Weights of a small mixture-of-experts language model, trained from scratch on English Wikipedia.
Size: 8 layers, vocabulary 16384, 104M parameters.
Experts: 256 SwiGLU neurons an expert, 2 picks a token, a sigmoid router.
Training: a variant of SOAP for the experts, 481M tokens, 3669 steps.
Below are experts of layer 5 (counted from 0) of a mixture-of-experts language model. Rows are named router (the router's row for the expert), gate (a neuron's input weights, with its number), up (a neuron's input weights, with its number), down (a neuron's output weights, with its number) and show model dimensions 0-255. Each number is 128 + 32 x the weight over its row's rms, rounded and kept within 0 to 255. Numbers have three digits each.
After each expert's rows: "gets" lists some tokens that make up at least twice as much of what it gets as of all text; "comes before" lists some tokens at least twice as common just after its tokens as in all text. This comes from a sample of Wikipedia text that the model never trained on. Tokens count by the router's weight.

# expert 77
router:100121127109146144149163104061048182083066173160099127083156145116131109126112160117152128158126141070067169143000133148111195120151137200116170098154103149170194148127127109136195131115124097122134171124100130068110147123112101188160079150107151065093091124153132219084130093119151137120066135121100160120114115132130089193147124122133155158181202118100103134115141095213140125140172174133144155105106152110173087123102120128091085115109110091109067069129140097123116108128091121138102108118132149106106122133066095070192119156149132117122140170071141144141109103091071181103118129128095161103200122130128150136138126148108129090140091112138161102132096105161062106146102111127107136125101158135113116101085132129136178093106128155106084146141138166167105064123116106
gate1:096059147113179162093138144158135172130192095139089099106119107116102119136169140128083083111111141169142112177129149096135081168082141114144157113145158094147105119154115093098157164109187088139121162138186155139144124134096035104191103120114108185090129067138153071132148108147144070147122134148067079077086098135064106175107049081112161045109202138111155117150171083130150126161127119126124132096163136153127102127154146137072198160147122144149096126102084153132101168120124162097138146123170161144125146105206143140149105143214133148178088106140106139180150176151122136137147136144159109121149083177157140145233103137118164112157180114143174144143152097174119158171125121141156104157112105146134079148049167158158131164123124092113131135172130139073102140121103153
up1:101153134148177187071117191194092137070163131178130071093087094134164183161190116114084080092116139160106114154135139095104092139092131091113113076168109103115063133137124127055151114149188127144140122144157160138131104132169110068164065106110141163059102131114125148142104108131114088134105116113039075063100101141124092140115100075150160067131146125091121093106154108149130131172134137103158125120169145120138120130142173158094121131178094115138137187136096117108090114102087162122132136106119174082137099123131172117172091106148084110188069186138092136129151143186106138119149114079095159156134139112112128123205144067088110103038190177121120151145138121119142157194100163123123098166096155124129128139106173103099182138149154145090110152169129127107100208096163148
down1:137148123170194152150167193113117104120138135123159075127123143179141154166129114016102120134117135166103140088132117148108096091123112078132096132155115094100127189142143157104117134160131037069119108128127167133115135059069145110046158180115138150119094129139045196092104166151145106104163142140102127157165153167161160094178148143122180123174177165173109117184128108229101233121070103072107119112115142124134174159137154151117121133099168114146151136101101135085112119141113099103115132080125155149104107100120135097121101101149134150120054162119162109158070089155125105111118136111173126159155126127130154173203159098125132173153155159137193189126153178119157121100143123148094077143126089145087138171132107107134146120119125108137074109120107109187185122124135086
gate2:162121124082174053210125152098139138090140128149142151137156140130181134110091141142088205094147109178120092116141206102159081176104107164159178130103157159122109151144152111134134104050102134118176113121106146170167102148102152111120214169113126145131114125170159157105107126120097126096190135124130156147122227155095128160074143150146076173119167129178095113099169161153165148160089121160138158159120135165146150155117139121096117155132119123163131070123154144149154160079122164134155101199155138137202175139125132122137137173156135208135172073116143090122148089112148149148072210108118142174125135128146139182108112176146106108115105142157088099134147089141076185164103120133121132149107071064084141082118126185103085133191106157195129130147116148159100186130132112
up2:154212128119128096195092124128110105151138161164129086172141111165110177094100093067105148120160162153137109134126111198130109129125129148144110075152093134190082122152090102170157159079141156103133144138159163107185099121138118116108106162097063129158128074134140139121156056182063120111142116146160192142184098181122153119050131088152140100183142122125126129134145096114151083119143228169167107100125127138145138137114119130127135131126094095155089107095129166150161222167146100174172106206146125112151123162131201154114122142111184156098164166122109092104135107168188152122089217104142104154154114138167086132101058080146088095110143154130144106100114114106150141112112132088187128098135195091076151081111141169096121165122093100141106107134116077121123118082103122
down2:122142139104137116104131136120147091146106138168079123065186192152158134085125146143118125094147204140082162103054211101145171110134132173144154206085096141117131190133107100144111067139102231093156090123154138164076130173132106148135117097194171125128119164095111042149175104133170113068159113119170117163103146129102109120122140082066071143135069099119150111056102098143102151110113122081157121143109139123094105076144183136141086096121127158146132119158148123150120093169102136124160117109139108086117130141146167098085125183126104145106154142109125138162122126112099093083084120098154090061108170108132128193089175129148160070119162154145098191112144164099140144110124192131138171116135121207138143172148123163124133083124138207109099156091132151075103144099144151
gets: "\n", "| ", " |", "|", " |  |", "|  |"
comes before: "| ", "\n", "|", "|  |", "2", "4"

# expert 74
router:080095059162140148195137098068097184150152075127129142154117149120133097147168138190152166132088138095138152095076120166127115158121107169114196099107075139143119132124134118122135191145169089183106210083101150100107106160107098163126135144066183074147137162117120160183087135129066179165126082156118159142138134140139094154151140129170126153171149145109169132084190126185071160098069100138124152042157077085149094146133127144145099163149113047130130146127136096132156119134173181140170164156130102121088163114115162110135130158117188121060101136109124174097122172092121149156086111140114151135170159092171108107104138091114118113167183101136126141050149143105100096086108113134127149094137190080107146091159174149110143097136148159048140175124118082142140091149112111
gate1:140126115151087109132192180116093118146155138143138169136154144111187198153142222147166107142102079150149135137112128165085129202105060142211135143126108089085123090201111066092113214129131128144168170117127148102121124101093140106089142153134125187079065132122119103147148145152171127151118148164118123141153165113122072113104174115166106124090144125146172109072183157143126156147111110111177117089070108097153073170131084122129148144156138152183096112116102128099125197175112131210092130115148123086159108149133159125163131161187142082118107100112120176092172137095099113117106173192091076174122140128146091139134135139149136117125169131133155030121127179113143155168146118106179148105164109183113116132148102171157135103124064189059115128107147126120140161126107168
up1:116104141129181154168090079070153099138135094155143100101137120096103088159119073122100145070156160130134131144123105143180120075123160153111087168071156141162130159114123165151137077114120110104133102138112069170113162150122134130123097110134157109155175089202149147146109075121107093116105164054151136148103073134159111112167065142116211139147098127085141144143098105174150147088130149139121111123141154169137183084141174134134123108097133093051138168176114213143093089094102154059137118140154146193095112128134072151054175092077146118101151142178138095156092123106144186123085122120190147068164113098119125094097143146127095153119090093139085187129139111126103106116131139160065059131064129087158157171071148106087063133105174139157154183134120157123139126094179127
down1:077144166097151109087144123089150071136105170065154148090124142124170133098168132130200103179145107131147150099143089112095124128125132107187160134101135151127128211096144116116144138105169102154092219127126115135090093137138133075119117156140123136138138141144124132121112144181185168101076068137129047052088103153150139125117092113162121129137115097185160118074103158073128123136134121079122152124079080108115088155100132099160197097176136132125141132153137151072104132126163213098145115095129197136162119097104115089143049117104119155153128088149150120130138109143149086162110116116129089145082149134058137112066102121117140132109145147190181133222103138145122060157105102157048181171129091072164167104200123127155184127140106142097111142091156137150145075137131142
gate2:149115089173071135123092117091153103118148126075087156151150098208157161114131102125142125068077136099163143090088140080066076157155101153150090167122120147114045216143099091166111113164178102100100141046130139161085130138155141127155136119112121149109121104093154159116177097095161093102147150158114200118165104124113116167099146149130135086127136144103107105159186116102110102127050056127090100117087083092126106182098107119096134157102126147095190095067114087114082110115115173100091116154075109132135116106132164127153128085152177140085147103154170142131066148100106146159109117143102118126148161193159146114130110099172134125121170157175216101169158147153199117119169175102091133168127075108121082061103146125141103098171125148184094163073131124129128140142124132
up2:107082127157084084135117180165135088120118155139130112159114061126103124163136120111165110113061126145103165114133126164105102145145110120126091047144056149153162142199095129201115175170103163077102153154145052078172096104134158142122097153122162136116179090070097197122103106201162168164148113169144169040134116081082115164155151114131121137108158093084132133133115121056156157164108158141145132113170147110081104152193093161126095113137118146146116113143116181122155114154168109085126115113162116123139064097125070092169093112143113057113130153129102096152132109113138114088124137166110161142121086141110133165167142175160122094121115135079148133069131128124186137134149064120185145172134126134137177227073135165176109103146090086108149113101104141102138094145184162
down2:185131111168083169046110114089115100105120110110133124164101111165074118141126122093142176112141160115175108057182095146118112139111167218177127101166103161087094122102089114096128112141146194109116078085139097090122113110120173102130151093172100115107142124101146113115099101100150108133089176108112128072166130095150097103193096139124171139158161100131134119116130143174181112168146143094184059089131106146131080135101133124141106100084164242149144131141153118139114076138061131139116145130179138107102093189141135086129107155119130089101205138125150153155145169120137147093175084192093166150110174121106090152137126174144096103076098112166133152136050123059113040125099107147168141134121119155094137129153113120112102115164098117116153152186124212104146106124091168
gets: "1", "2", "014", "015", "013", "016"
comes before: ".", ", the", ", ", ",", ", he", " to "

# expert 72
router:091124065154081133159142096053081167110122124045163163142136118174153104119161158081135181156141141191129155138089095202128136178155098150076142141177128072130092096113106099157165131141132091120115148060110130098147122115122113182172073153106147089092117073113121174129167100109072146127114147150136126091223115112134131118125145090137112130132129168094073070070128140178112112100052082124186165111110078113130128146128161115146154193087118069084063154146116153128128131140174128114155130155151091099111111131116046077159123071116116138129120115091121130164114142164102114121122103136111156079163159105085122096090132094067118091116149097119154130152100128139118160114109115167114134093167183102186141119115109140088136064180157098137095184147085101162108103176060135
gate1:175121112135065113125139159126167143095165165149103166060100112154182122153117179088157178127167069140076162109110125104132118181202157174109141141072106108096110049155183148138116104079089130113105142129153089079145118139183115115112152094115186098162166126104138203093110089144092120178070055165085134128134070117090152096112195104180180118123105142125138173158137195129116123082132116191157139076169122144117128126161139185126134086113183108126120160117094139125075074159118117128157097088167122164132158161130114093092174183163107156152100127154154119097138126184140141110134082137112155076131123143070097108110111154139105069126189177087144079084106167089158143109140113133142090110101173088126110169121128122098083127133193165170137112159132091130089105130145105
up1:137119104135122122146102140111122156143141119077122157129104125161172139120169178101142178132130104131032129140092143116149168173176112174116103164111116124078097085138165137161101181112127160127112078106150103127112150137188098136139182079120204106183164095072186180132117080133105090136089042189099127142120150175099126144130124126154159138101088142121096145169107173195118112089155122176147150044141152105153186159135154162093144087119141136130149155127116079128102099171140222102167120096161132126107115150136148101156164141230099141141110128149112099105171110175135140140096084133120176100106117127108146138149134102146148092106168192101096165117131147087149137112145095158093122085144133130132095171164108052056069122085206139132117111155140085125053094161141124
down1:188129153092103156149139063119118133115163128159098073097145140138156137180143141078098085088135170143160157126175173144173088131123195167111067113143116157109063170095125119150107121169198130137103127092094148079112124113158123176148155147145095144172164134144151036152135077133087136140061147131111133104158127110108101104117135169042122138149199113087111154106089148119142085122102111084120080181103123089144145150134106096102128104098095155106150117071159186165138194149070118093110059080123096151115127168138106123191102212083155171129142144075156121089133068125145166130116065122107083068128103113128160092161161143107105163153138149118118087145094165143177153120152088140180136135094070130175128131074105073145115087111113113096108154144186104116132136132091142
gate2:110214099104166148213073062088101126094126122141138163153125095169189060121090124076141159116119129067119140141091101174172141104171099108136138131115129143094144182173100149141070149165119118112101072123150111138101097092121163169109115115126163084170112083109107178115199120125130106205116146140152093088103088105111150140149157117126177085135137108082158076126152069169147147067113120117120158132108100122125116152085164110161130085113090097196143164165147138072126143141142073095120142140152087136180153135109087102122147095156134092079118093101145107164112191171118185081148123080097129142141176116069095136085128152116109190122091117146200127151108078150163149134106107142144139195083183135155151101145123156149116073090144113159160154083096194149123152076116124
up2:133112076143161101087178100115219136164142115124125079169113200111159093081131080094142119117174114128147139128117083078122125155130133113101145149160119132131126139166159105117121170133098115095071109123201132164157157144147128060128076147134144140135119111140131164125161132179159178114087096151119135123165098138089157111202088105122127160142148063113164191169100073120099165148065108103152086115123188120165109169138143151176107091171137160149112103087115124204109152152115190084159116139180090180095108155151124174113118121143120142138102116118104129138091121120106062114156150156032149107137119102174170130081183199120182110196117084078102179158119161114088132128078131137137115188113167134148114194063110121095135131097107112155124191139132095179157113157138089
down2:145136171060190178155098098131128113046121139121077114126119113070124143072154092145100129100137134124147148110121167159115127096093116112098140093101118126102087153115118101096121088124104133161087079108219182110095058142169073170133118133197083140086074136102116152107095122120106134085126125128177117091103194059125131091143118113123086110161175162093131136149151109077115150115140142131131123187206125138139132097116140177137173053102185114152111190207117135129117101115077149193167152096167091133158160144086075128114128121164117077087096129151159059186117129089118139105167121173121146139145137088144130168153094118214168125072125093163133078110182103125163117113141128124158106144144142154169159137074161156137066084078094106144136143141143154110102124137150110
gets: ")", "==", "===", " =", "\n\n", " =="
comes before: "\n", "\n\n", "The", "===", "In", "The "

# expert 18
router:099119136137112179138160090073108185128116127113091136105137129095102137100096119161203136121100159139110140143000098151082078082229127186136141144149130124148142136119137097120151115100135069145086145130115104153117058131114127181150111083128145099193100101131109207122090107044029138152141134104057090097131122099153068185195145135145116124119167160122088084090151069131151128109148168137159129120113113092165134131125121147101140089087097100055111043142137140097153106156147172120144163180131125141082100128048133127124128114115113173163150161115140092120130112100108117122102098131145146118176173123099148119111132179053155134131169149113103122104147162149116146098120134126129121127097126133171114106121124184120130128109180120116076140123126088149108058152152168
gate1:042160116102085053149174108072186131123137174102129104118120146107144093143159165157117157150139174176118147160145167132129161119115121105137102156081163107128105141134145160186176131164148149128163160114086161141078094178159129194122136123120143137146096135015136047157118112104166149073187125099089119184161110135090152110059118148117076151103190144165089111170118095095131094094099127165113075168139143145098142079102122184111159147140099157102128071135110122144143091083110060178168150163101108153200140139112073086093065108225154136143160135163161167164097082129134134130136146109113135119152151156186120106151090100124155139122170126118134133137138123114156131103140135159106135127137112061123092109188125190093128153116108107097132209136148145116120136088090152
up1:089151134109121039150166141096189155134177191090117120114160088130124104115118097133138139105061143195182178033101211091120176091184132152165131172156109153123090128163131121153161134147176166132153105096114157151108166182146140134108153144079139173157050135127148141131116164106173178166158103110123111116215128135130140163096190102147135171161162105197177149129110124120093171122076105029040081122144151124147160036101118155161151144164101126143145128122072082142151154093104151147158119094110174128145175128130120084151132107147121131164146121113145139120081152096114153137114174125142097043127123139146128070181133129115095123115134142120130121133135071073145114131199127115074123133112099122095079095117142135128118140123121137140118127154135124174098148149140165
down1:095084198159087124118106132114116054138174160135122084115130143152107152108179151114111182167124159117085113165080172172161174125046137141056142120115144133101136117082079131103152139163179161142144093097141175071142137071072173165147118144104167151136119167154132151158169182172139092139083179143168111082110118113098143112077125132151140088134085128143087124137138143135133158149161151127117131093108068095149104133121171115114128143123113144103096082091141158162107168128109103107134117172142121145150127090046101089146122132189118162156148105108159133209105126093168099103138133068129102154133085128163110097102205101121197112092162133134215163126156204164147143135115116137118113109110107151134140145066046111086100088108159140187125093120178142127046074137156105
gate2:105074113134130087127112128143126094177149123132132136148194127153114096096104179123142159130127116123127119113146106134149117129078097139116064174114110162126114128164082133122115101142114146138025152116111102134127206141118114155100104120110112125150135164124180133150131098112091142109148162126055182145141181082163166098096125095145116122097129120149112157211131079137070139062124175114122127153107064142158087079125118187140122134168143139070093145160157155194087092154142117083193116134107132159076102161119151124120114140182099160143092142083180096109095141114133139059181159109174164143138144075115181137141152252102089111170147148157074127066205158174171127137083173167091185109126160170110111146151123137151110142056109146092123132132121116088189127096118135
up2:119053073108125081182102182134152186201221150173112095146147089196179131150100139085129099153126084156132144120132113095144122119133119171109102199140190106177139142120134136141122160179110120161071138159108083189089151157113113083090090173120107056075115143138130147160187170130134174137144151118140163072121102147100113120148124085143136119152146116138087116182124106200156100142162118108166140135109119118148139082147125183118142064175112158126100046143111182133139151196139159060139142091115184146070115159165125169147107137134125113132088097102127116133156153161130104106109080111194118107127145086143126138114160186118120063178162196173138137202153128121100167084153125198131177115139130111101099153126138060142113123104117139147128162122118136099136139129102140
down2:090120127130110142164069121154074134081099109159174129143116127096094147124154137167153166183118137120180133168118203143112166110150137113134107113126140112132164165085127082123107088068132132124115185115163107095164085098188111112174093127093132181109086095171122114090135043128094068090057165102120157159056094182110148099114135149158052086144141096058110119081087091084179148131106103117143117115121144103177104147191126153138116165143144117129065157103205131088206190138147155129119154155107128124154127122071177161127124151131135104177147108145100113135114081117145090096106094146058109162124154119134151122132126103124114165150175087159129077116091095124063177199097159108127183074113147123107087117155143142096125151110186150100164102182118158131077111151145130
gets: " | ", "0", "3", ") | ", "1", "2"
comes before: " | ", "–", "0", ".", "3", ":"

# expert 62
router:034108062128091164194189099077097165126140126105140124124118156094106130090130163108134166126098130134055160097071119166117132103188108182092168083114112121155140120155204106093156116086095068126109172088105128138166089151085073190138190152085183094105142109113106198144079096070084130117102133101105147142160115189153101176178159138161128134115152158145144147116154087188111141140098101161148140099116128127169099115109113140098089136124145072075085100128130125083134124139129156097139124173110098097058122136073129096156122108118132148122122171103155090136108172143100122126080120130142147096226166109108114069138133136109162119133098094161047173120156125083077086103098161105181135124103146094161096116125098130150146142118166107097095130151061117180145087111120108
gate0:087110142064087129173111118177116094151155152108164141121092101084192098161107126141158173128153157131107138145136105129083139096140180180174143099053156125098164134118164130156130122110184154150096135133117138128138142098101110122177179113063142133108133152155085096162169118154110144140122136137084133104134113123093147168135170112158178118192102185116086083090137118135055105091160104145078082132131086146068117160119123163147127139154135157089080162139159108061189174136132149127138122140214137135168085096080074119111151090067091153132164180170126078148142129146144158156115084118198101151174153072137098122157102183132135096170070096179114148101088120098134072111098084062118166109082151153181122108113109140097158117183135144159217163173132097111125104083128110
up0:143150128135092122092105150113101049108082193150138156097113085110162092150128180149123135083155159127130106137110083134098178153137161165144128071082167087099108147149159157148131143131131095108124093149127120118145126108094077148139161158081112154122161156101103078172133189168100120123085120134103223118153077106055138166135151135117211054223129119120108091135175114118070137152150162158092094156125113097173113166125130143108177116142171165090115131150164155146110179073152165141150148175124167153075078048085091146136155145151127178124087147056139129155119155159110166137177103124153076132139116146162126042183102086131128145154090165118117129131086146134037102139119119145096096090099171111136129136112114145169113103176118100168155126151155094110141090087167152
down0:174141078169132138202073135158147120139161119157168075089152081112147157101113094124089120132128098097190113114154174133133194122173149103088099162171131128132091125189152045073058116067133133123120124104123128122151045102162144132137173157167088105135124149107101152108126101140095092102151100083130133136137123151135103085077154204170118138154136120107069164184090139176082169107103108115141099082106121107127143084102136163107167161138141149203106154132110153100117115127103135134131116143122122193153160146174158153068160146132110078124129099093113110064090194126126130150104066070107169155151102059129103114122088118136149113122179131088162166125089117139137125140151140144091155134091103088170080174162154107145090148164071168150114133186128026160072128120128116
gate1:088067086130158098074169083137083150091171125143133134174089101088121109094165164083115111103148081118084200119105135160135100139144152119116172124126137130133114090059106093105150183081122158093135141138098072095092146133133125122092150136158059133133125108135112173147147105157145148066162153126176139087187181118136074120116104130169097109114123159163136116152141101101093143166122146130117134128105106153046156153103084099157122109134117135142173147081114126133120112141161225092199108132146094168127099140116129179087162161112085175077087137158179153195069112099154167087122132121075136187145137175135145150111097176115132120131082157159120092125086189094139170110090138072156133140137117133121184160055165173111213094116123141168120084118069127101106099152079091
up1:110156158167155103146108175172119130049087151166156142158074152172108085166137101189108133167067153126184121138155140130139091165071143159120127124137159175163147131101143172112158174116127105078080087090167158157136113152157156142111114102101128128147099150092094127161142129113146131129072146074088132088175152118149208112169121125152131127176106152103148092148208127119117135112165123161155231076118168117150133135145125175141126075055196203110134127146138157159131115143062135057141113126121149132143117103141124089121105153051118176137135149159168142121104163174114140146080123152073146136130148134162113135153174163111161142118161147133101100138144164134163133145109168114087125133159135079106085132095152112073181101173147054177124149184108182127164079215140150
down1:203091129138138146151138151209151116126087121116163113137120158131117151112103135134106164134130169126142187097101131100126069091092149100131085196123099101114102132138099125058103145121155152086120150158061089062080095066096165080128157103147120105192142076098108095163087156135134094134104194115155168167185146076167109171139168062193182104120166107165165140077136121132152130132123119111122140144113127110159109150122137090093146121102124105157116145131106144129090099119131149115092100102173165116103096137145185133015132153157203076203125122128132125087090130134077107163132109115154104227098094124107112130152133121150122130118130148156123079194120085124087069204164159130134106113157095116174137123149135195147109087130089115121147096098094115157067163119147108
gets: "1", " | ", " |", ", which", ");", "0"
comes before: " | ", "\n", "; ", "',", "'", "0"

# expert 29
router:036113068134094155196191100070098177132136119115140139122109158093101129098133163117133162140095131125056163102066111172129124108181099184083185082115105118146137125164188123089160110093090059128110178091095137144159096148087077187151182154086184094109140108123101187139076094068083132117115130103105149129162115183156106172170145145158136135111155156124143144107147097195107136139101106165151138101117124121170099121107110139099108124126150072077086099122121123067128125135129152104146131169108104097057124130062151081156120096112128142127132168094157093139113172139092119128079124123145144102220168105116116075134138137107155112124087098161060181120157119085080083105093169104176143120096148093163085108119101133142146141115172111105091123150053119179140093115120113
gate1:191101163149120118162121088131006147156140157098116146157146116052116117205166077119169175088148101122119141157145131150129110173151130107140134159118154170171127058106137111103128168130140120177112132096085155165132092202110105128111164132089163172060110171159121150157079137160127171119195108218114098088097092139107133110131138145098115115119140106096133132121109158109133164103115161070126184152081087142065095109127127096152136106176142102105105119119145069084098148155145132126220110117083112128161165105044159099202086125108168116120099137094110132116112156150142155117181159141151100097135130091125150127137097127180093111118163135123174159103119174183098124109136158043088128070151110158120167112108137173094115152162113155097148142150131057137141167139160098
up1:129224123143165134096095188115156111092110164110178099138153144132134135106100092123130142140117125091125129093159123169140150116115123138107117121138134116126194127119162098059159128162104095085166173119171193141101177110127168106127099117168098100181137120091140162134147123140137049146097131113122134109124120118211161178124098142114082094150136146177114191128175108069146133145123100164126137094124130145170123130119193116108131197125088119092178149139118133156211140072156142150183089139120147128112125162096150109092133120098095182133153140169159150096122157031124126100131144135084134159141100144132105076158153126101180183108039116165122095144154071106188111190108090190166126152095092147082090179127198137053089111125123067114137105150114190113132070117112156
down1:131118139102131098126184109117134154150152141163091215169117105092153187100140151158139112089112107143118117156110146094093156107120058144171134105088175140115118087148120089116175141151132055097098155160112159140108120160130116138151099100098105149140199123116150165109115150124152107133102168119152085114141110174150107122141096096154093126123121153152136083117134120176089136119153139088171138135151175146181185145101161137114139210166167119162103110111127149131150132127152058116107123060145099075119151175133094095134101223136181143096092168150129124116124114173134093152166149056067164109192146206133126140163137131146110156135077008159147142150183122099180114120046086107114085123112139174144084135187172125142191123156123159114127133140105133169169054165137173
gate2:100117138152181123144116188147150128131159138140086155154125153143159078182082125110106158128139131121128122100130080122078150104158085113114102152123106154100109092115112126140195181135132155207117156192107114145166079060089042095156101129182114166157071148107177176175102112059190126102128117170098090075108170147171069134097116125125152137120113187130052110134146151122128130062062184134117146144199088089145117147141134113176101172150101162101077133197133105121168138161108093140103077133125126118119102149117123113110184113105112125101180154132136161172155190140103153112116150160192107114137151112157158125106110062105161166133135094157152127091171117132111146126166144094210158120046125127137120117081148101120089144112062120100103119151158117096132079113187106
up2:142120156121147131091116168154140178167092103150142101166107122141100171035152173145161146091135129031116114089131093173160125160103117146073097062150131086101153124151150159105154137140121118159162117098104133094089097118142127077105102146155137122101092097099157133125164097123072139112145110103133167109119081137152135096153136153087167150134069141151164105176071094118125103140125108102119161143171130187153127153094089103159136133106197081106157069122104171107109158142163075094115125117101097153123115130025144121126172107157101118110149085178170151180175126120124172095126199126126111108158143122008118118163203161110156165121184114188115128064148111149091148102143126141154118089206078145163157101069139142145167098072131116118118086151119144155133147179177125
down2:136113187122099109049118132085145098157178095173153156125096159113085142179118109149145100072142119182137087157142094073150133101124124089122059125134151097140198120140114152143151151127123102156181082132116193133108181152141098205137143116154116129173109100105118097104133126074087183091148124135125169132139083113110079085170132089170097133122117154143185129088137154071091136118112094139118120149137159155116083048154121127118137151045101157120089091140121124107128115147080146110123146214146115145111191187143105102063145145065154159175151121109127092164152135125137092145087073171047159088180136164099149086097199138097154120085114112139162142139146145101074163120180094138108067167097102114086152137164166171116134147162156110143175109142153126148127073121081099
gets: ")", " |", " in", "\"", " that", ","
comes before: "\n", "1", "\n\n", "-", "% |", "- "

# expert 37
router:052074098115104127200153084075104160156162078100126117143137134095073104082113116086096152140116128135125133084027133143159101163140133188115146060143088135159091089100138105063180159146138055141120133134160120108126116119073106159140119142080149064140135087134137154152096134117094151095087092137054147119110116099142080187172099136138148108175138159119133097080133123190136143143128095159108140077155129108108090161131112114139096121126120097142087073175095091125165142083174122117146147141103105088143159176103180096113134080062172145106155178115118117164125184123074133120082116135098178156154136089085088081091175139110172099112128133132103178141168140124107116141095144113140153115095148061131157082161137109106173116096115121079055155198079076140131168124153172
gate1:120142171068102109152187167121111140131128107094147164150138151142138134178135148154073141077110091147073134124133031059091168147120163162138135139130076087165080100124125165134124109117137128109106089155136145148106134097075163137146130135132100074079067151122115140073118141220207131084126111116115155172144126113080139136123114109211112114117167128112112096097168151174137106200059163130103096166169141103162126119109155089133145075104136151209155100101098148084136103152143113067121170121213169164237094127137133129135137139108121120112114142076137170154104118114135128139133130138089163142169132132096135131168113174153077120113153182147154134138087145115156187130094134106099137131145139168134216131085089109151173137159097169126110127145161123112105103122202060
up1:164162128080108110121143139121119144184150154123141156174114171150139124169118175085124120128166131118119150076196042069116154166140166071143142165074076029204094109110160188138112078128121139116110121123064134159102160084132157132133115153137111149049104143141115169125067143167160110062128130132181159131128114107168168097119049109224052139144141108113071076143167137107150093194094121119123119135160096138072157156150110128172080056105139101146083155118134150086147105179103120093155134121098117118150136128095110129116135098131151157142169105101150145150162097136151145145199136146174135180182192164140118135152110120133104165106159163150100153135119119148155124157083082118126132159175138131129126141116147157114149124141127174199133117150191111198138119161142101
down1:109105146159098179122045145097120069114186060075127082101128157122175154121167146138099097101109132135188125181121137107093052156119120123071154192130148104179098094148099113151151112161093131156142170175163168095134084147094097144100155110130122168150139127141162163123145118142206086122140166138104101148114111131157062093130088065114090075144137133104123109087199185138124161176086128155064141106111162126147203166139105168102191126116107093158130134174146121132187147135131082158118238159134113158193160089117106075136106139155152114072155130127114175080119123117127161129108157130096115126093140100141173124169100110140139176111137146136142135188086117109112165190096142114152169128102140111088157087164062153172086146140159138124125103102108140080132118088119084
gate2:149125183199089100161181084060140136131127157075134103089172162092144124145154118140171080121151154119118144195113096155181111107120152134127118092064114116137049113108147144138094168165083089105077160123129133084122054083100157083179127122094107108130095089182087156136158135115075086103100135113137096130101123116156123150137167255093185122128114149164114144146153103132112104121103151113108132099095096129137133139100169153132142116129127109172149130131106115072065167099104119125184124097120114150131143147111115086091079138128130109112147124141111091136193144130186125075084080118151136173110150154107118212110115095190135116152186129137154104123147182117113139153135116088135211145141084088136122141151144128060172124076081196133095139134094092171156150109126055
up2:154112182121149112125198085142096116100106092100162134135139115118124108164099150161120161123078091102167127138137134113141155162155076133077146153162130159165134068096155126143141170128127112120149114102141120148108146137154231166078121146129133146118085188210113139140159179142137120133077092141112131131141184097137081033102085136196061119132174146149145144124123117149167155106109105137114149132113099152090126138134086140158172145149144169145098169140182152124085085135137135121059167130120167154096139183086161124105066142063171110135151114130136125134112150140159099172149139143170146091120057098105148137187142128154126109131121150199135123109146159178081154096139197131170119187184162136194081073101180101134119061068162122074091085112199107184114125159133137
down2:163102120197107135102146138124082108142043159121159126121131197115171103117101114175111154121112161164132083111052164092050115122186137151138082173067098153133132116170134153118076155156056117084144118200137163148143130164139106158055172103112136128141107130136144074076167124143146123095116135191120129088157117126140131141138105126140131116211107122131086098112134110222113155119128197182184135181105160129165140119173113129122150120175136131127150142153172186149104133152158177092139112139099062108100100116061100135127138132132087104147104181130155133121125106154170127187122131128134146155160125164170114165085070187099108092143147104113101122136108110164160112103099138146163115107174158132125132155197090136151131143120122088081083089107015157175117086114088127
gets: "1", "2", "–", "3", "7", " (born "
comes before: ")", "),", ") |", ") | ", ").", "–"